From a checkpoint of a small mixture-of-experts model trained on Wikipedia: vocabulary 14008, 23.2M parameters.
Below are experts of layer 4 (counted from 0) of a mixture-of-experts language model. Rows are named gate (a neuron's input weights, with its number), up (a neuron's input weights, with its number) and show model dimensions 0-255. Each number is 200 + 20 x the weight over its row's rms, rounded and kept within 0 to 999.
Before each expert's rows: "comes after" lists some tokens at least twice as common just before its tokens as in all text. This comes from a sample of Wikipedia text that the model never trained on. Tokens count by the router's weight.

# expert 29
comes after: " the", " a", " and", " of", " is", " an"
gate0,192,225,208,220,229,210,218,224,228,194,203,190,177,216,181,230,212,179,224,188,189,203,205,216,237,183,208,197,192,182,194,200,236,170,230,155,217,155,197,202,175,220,213,180,188,218,194,208,202,186,214,220,196,217,168,199,172,203,182,211,213,241,191,199,190,184,196,171,213,201,184,188,230,153,178,184,176,230,208,229,212,206,212,188,203,189,202,207,205,201,181,189,173,183,210,174,215,218,188,200,142,207,160,178,210,201,183,191,145,218,217,220,191,226,209,227,207,156,219,205,212,191,193,202,181,184,186,183,203,163,169,165,217,183,193,206,244,191,212,202,168,214,179,196,212,206,204,197,161,221,203,218,182,175,181,214,190,225,245,215,203,204,176,182,188,201,212,178,202,208,204,184,178,209,232,211,223,191,196,207,214,143,168,223,209,158,186,221,188,187,196,208,237,200,196,210,163,237,208,192,167,226,202,233,204,186,187,224,243,186,207,194,213,193,221,229,215,211,214,171,167,180,194,182,192,197,197,163,210,216,180,227,187,194,189,185,175,195,223,204,201,192,206,211,217,198,195,187,211,216,187,177,230,191,176,218
up0,200,221,186,186,195,232,164,193,220,174,186,231,172,207,232,194,212,164,207,194,177,192,210,176,203,200,236,209,194,190,220,218,228,248,175,195,166,212,195,197,182,217,181,204,206,211,200,192,209,170,197,183,188,213,183,196,179,206,237,181,174,189,203,162,183,195,192,200,206,176,187,188,197,212,225,179,203,222,200,201,190,200,165,210,231,232,203,182,212,206,210,225,210,235,215,202,245,229,213,204,187,197,219,213,201,242,192,235,191,195,230,207,178,167,207,216,233,199,154,234,208,189,165,248,197,196,216,198,222,224,205,183,207,212,201,195,180,216,232,198,225,207,209,224,211,194,164,179,135,230,161,224,200,204,207,182,194,210,179,222,228,219,214,205,181,190,172,208,204,203,214,199,179,198,210,181,203,165,208,217,189,198,200,180,212,191,204,230,188,221,246,224,221,182,239,226,236,203,198,172,214,216,179,205,157,194,192,191,182,198,167,210,217,190,229,212,195,201,185,218,225,206,191,219,183,184,197,219,165,211,219,245,230,202,220,210,194,173,205,161,186,175,221,214,182,196,187,205,218,209,209,201,219,227,196,199

# expert 58
comes after: "\n", "-", "|", " Country", " medal", " Silver"
gate0,230,181,197,249,188,207,190,215,199,232,195,211,198,184,189,205,224,197,195,180,182,156,196,241,212,186,196,174,215,213,189,219,243,187,212,219,191,173,197,205,165,217,187,204,192,221,186,223,208,203,211,207,171,191,233,199,174,172,188,211,197,200,186,217,190,227,223,210,216,135,229,185,202,202,178,201,210,213,212,162,206,190,202,193,181,248,209,200,185,169,222,225,185,200,187,206,188,214,190,187,192,207,231,222,212,225,177,213,193,195,187,187,212,205,214,142,193,201,232,233,219,184,200,194,199,234,210,226,207,161,188,181,186,192,219,202,221,215,173,227,206,189,202,247,211,223,222,201,184,205,209,210,191,223,204,218,205,191,207,149,257,206,182,215,183,212,199,188,165,215,208,187,170,208,237,172,184,218,231,201,190,218,174,167,189,203,161,165,212,228,213,174,216,209,195,236,188,171,192,199,208,205,206,171,186,186,198,184,191,215,195,200,195,179,195,183,178,135,205,201,208,214,228,198,194,183,178,233,186,191,192,192,228,196,211,231,200,157,222,198,177,203,199,190,184,221,189,212,197,209,200,219,234,190,195,191
up0,188,174,220,187,223,213,206,189,207,198,237,185,196,243,186,218,203,208,186,171,202,187,185,155,185,187,217,228,223,162,185,187,209,199,165,183,192,214,222,206,205,188,189,193,206,195,185,184,176,188,208,205,225,229,224,182,198,194,212,181,240,206,177,224,203,166,222,196,184,245,251,229,199,179,187,210,229,207,220,186,184,209,199,244,207,194,221,222,197,137,210,196,220,218,180,151,182,194,240,189,196,199,231,212,193,192,218,168,228,161,190,219,219,200,189,228,177,195,228,215,190,215,199,198,205,211,196,201,227,216,229,182,180,195,208,244,207,190,220,225,203,194,207,179,195,163,179,202,195,234,182,208,168,182,197,208,179,188,185,176,167,202,229,191,176,168,191,198,221,187,181,202,209,213,218,186,227,166,200,189,182,221,183,179,223,182,200,187,213,200,193,179,194,219,197,194,210,203,197,231,217,221,220,143,220,180,193,196,184,177,204,194,201,172,188,150,208,168,206,175,172,238,172,221,188,177,198,206,188,213,192,178,168,220,183,190,185,197,195,199,191,195,172,209,182,213,204,190,172,212,226,180,214,221,184,210

# expert 10
comes after: "-", "|", "Personal", "″", " Binomial", " Grand"
gate0,218,185,238,192,161,189,218,178,199,207,228,207,184,195,182,192,190,197,208,162,204,209,192,193,225,212,188,176,174,204,179,205,202,210,213,192,235,227,218,184,209,192,197,194,186,200,215,218,148,227,165,239,189,193,162,197,215,206,220,199,179,204,221,214,203,214,199,211,198,216,201,236,182,178,207,171,190,218,193,198,216,232,194,212,204,209,200,237,206,234,212,256,210,209,207,222,198,188,193,174,213,230,221,213,157,197,223,219,206,186,167,208,145,213,203,219,210,189,174,192,191,188,182,253,213,195,215,172,168,184,238,195,194,172,204,191,180,162,225,200,207,189,184,214,190,180,207,202,189,241,182,178,192,209,202,188,195,227,218,239,184,228,180,156,242,169,207,245,185,195,197,205,179,221,169,209,195,226,204,164,228,196,183,202,203,216,219,164,188,152,194,238,209,202,213,193,239,210,219,220,197,175,206,199,201,207,192,187,229,207,197,179,219,193,210,197,201,233,208,208,185,187,172,171,199,169,199,205,205,186,179,201,222,198,229,238,220,227,212,201,203,172,204,185,217,188,201,205,203,208,215,195,249,206,197,202
up0,176,223,189,201,209,231,170,186,231,223,208,215,215,193,160,177,175,188,215,173,164,230,234,216,194,187,189,219,236,199,222,213,211,184,216,244,211,191,184,203,196,196,206,184,192,202,204,242,206,210,183,168,224,169,192,229,212,228,171,182,222,207,186,230,217,205,198,219,187,207,205,184,191,200,156,178,194,225,207,186,222,176,208,195,201,184,193,196,189,170,209,192,210,197,215,197,188,226,198,209,201,184,217,174,208,216,167,171,189,188,185,209,234,185,201,215,197,239,183,176,202,211,157,172,162,221,201,219,211,171,191,189,181,193,225,204,203,200,173,213,200,211,223,202,218,166,196,188,234,181,225,200,219,211,227,174,209,176,227,236,192,192,173,202,196,233,190,157,165,184,203,201,204,196,196,189,190,222,195,196,200,177,182,209,223,188,194,190,241,212,201,174,179,238,204,165,193,206,188,195,165,209,174,207,219,203,238,182,219,189,189,189,210,214,189,157,181,193,216,196,193,183,187,179,213,256,186,213,208,181,159,241,198,218,177,200,175,182,202,177,215,226,224,181,204,224,193,203,211,213,227,159,154,230,199,202

# expert 18
comes after: "-", " in", " T", " Al", " of", " de"
gate0,246,189,214,193,189,224,211,171,189,191,219,204,221,212,226,200,193,224,169,177,199,213,221,200,175,211,228,179,212,197,190,181,224,220,208,204,166,209,193,196,216,196,192,211,229,182,190,195,198,202,204,211,186,201,176,221,183,217,180,195,188,192,189,185,188,192,187,226,230,217,158,197,205,220,200,239,162,171,232,204,198,210,206,215,206,162,206,224,202,181,217,216,171,175,210,210,198,207,174,219,203,193,167,216,180,203,201,220,205,212,203,243,200,214,199,242,213,174,202,194,186,212,195,201,198,212,199,212,203,244,211,176,185,176,186,203,234,232,180,178,173,203,194,197,190,252,203,211,193,198,194,207,193,209,222,219,197,202,236,199,187,194,179,202,219,197,197,235,186,191,160,218,184,173,263,247,178,231,162,231,181,143,169,222,176,205,209,216,221,216,205,202,191,165,178,218,189,167,224,192,175,154,212,216,192,195,166,185,196,205,175,189,223,232,194,198,185,187,201,178,201,229,221,204,201,199,169,220,193,152,214,172,198,214,231,193,170,195,234,202,200,208,192,218,210,193,179,166,172,178,186,186,198,175,207,201
up0,208,195,228,194,193,221,207,223,203,190,208,211,230,198,205,192,154,192,207,176,190,220,236,211,201,213,201,186,187,212,184,217,194,234,215,177,152,185,203,180,204,184,210,196,189,223,211,217,208,191,186,191,166,164,223,223,181,186,208,209,205,212,233,192,197,206,210,216,179,202,183,188,217,207,233,186,196,203,203,228,207,221,193,211,226,195,163,204,192,165,177,230,175,159,226,202,206,192,237,156,202,205,211,209,211,224,219,203,211,228,202,206,215,206,182,190,234,159,201,192,229,214,220,210,199,185,197,218,209,235,211,179,199,161,183,203,216,204,185,180,198,184,180,175,197,249,184,157,191,239,219,211,220,217,233,201,196,151,143,194,177,200,193,167,210,217,188,192,204,183,228,229,205,183,176,214,153,229,187,188,202,196,200,208,201,235,207,205,213,229,200,187,180,191,175,203,207,186,224,177,184,184,186,192,186,185,188,148,229,245,190,201,184,220,168,222,193,216,201,216,188,200,222,192,246,211,208,181,181,200,197,204,246,192,211,182,177,165,179,226,182,165,196,213,199,205,228,171,208,202,211,184,183,176,190,199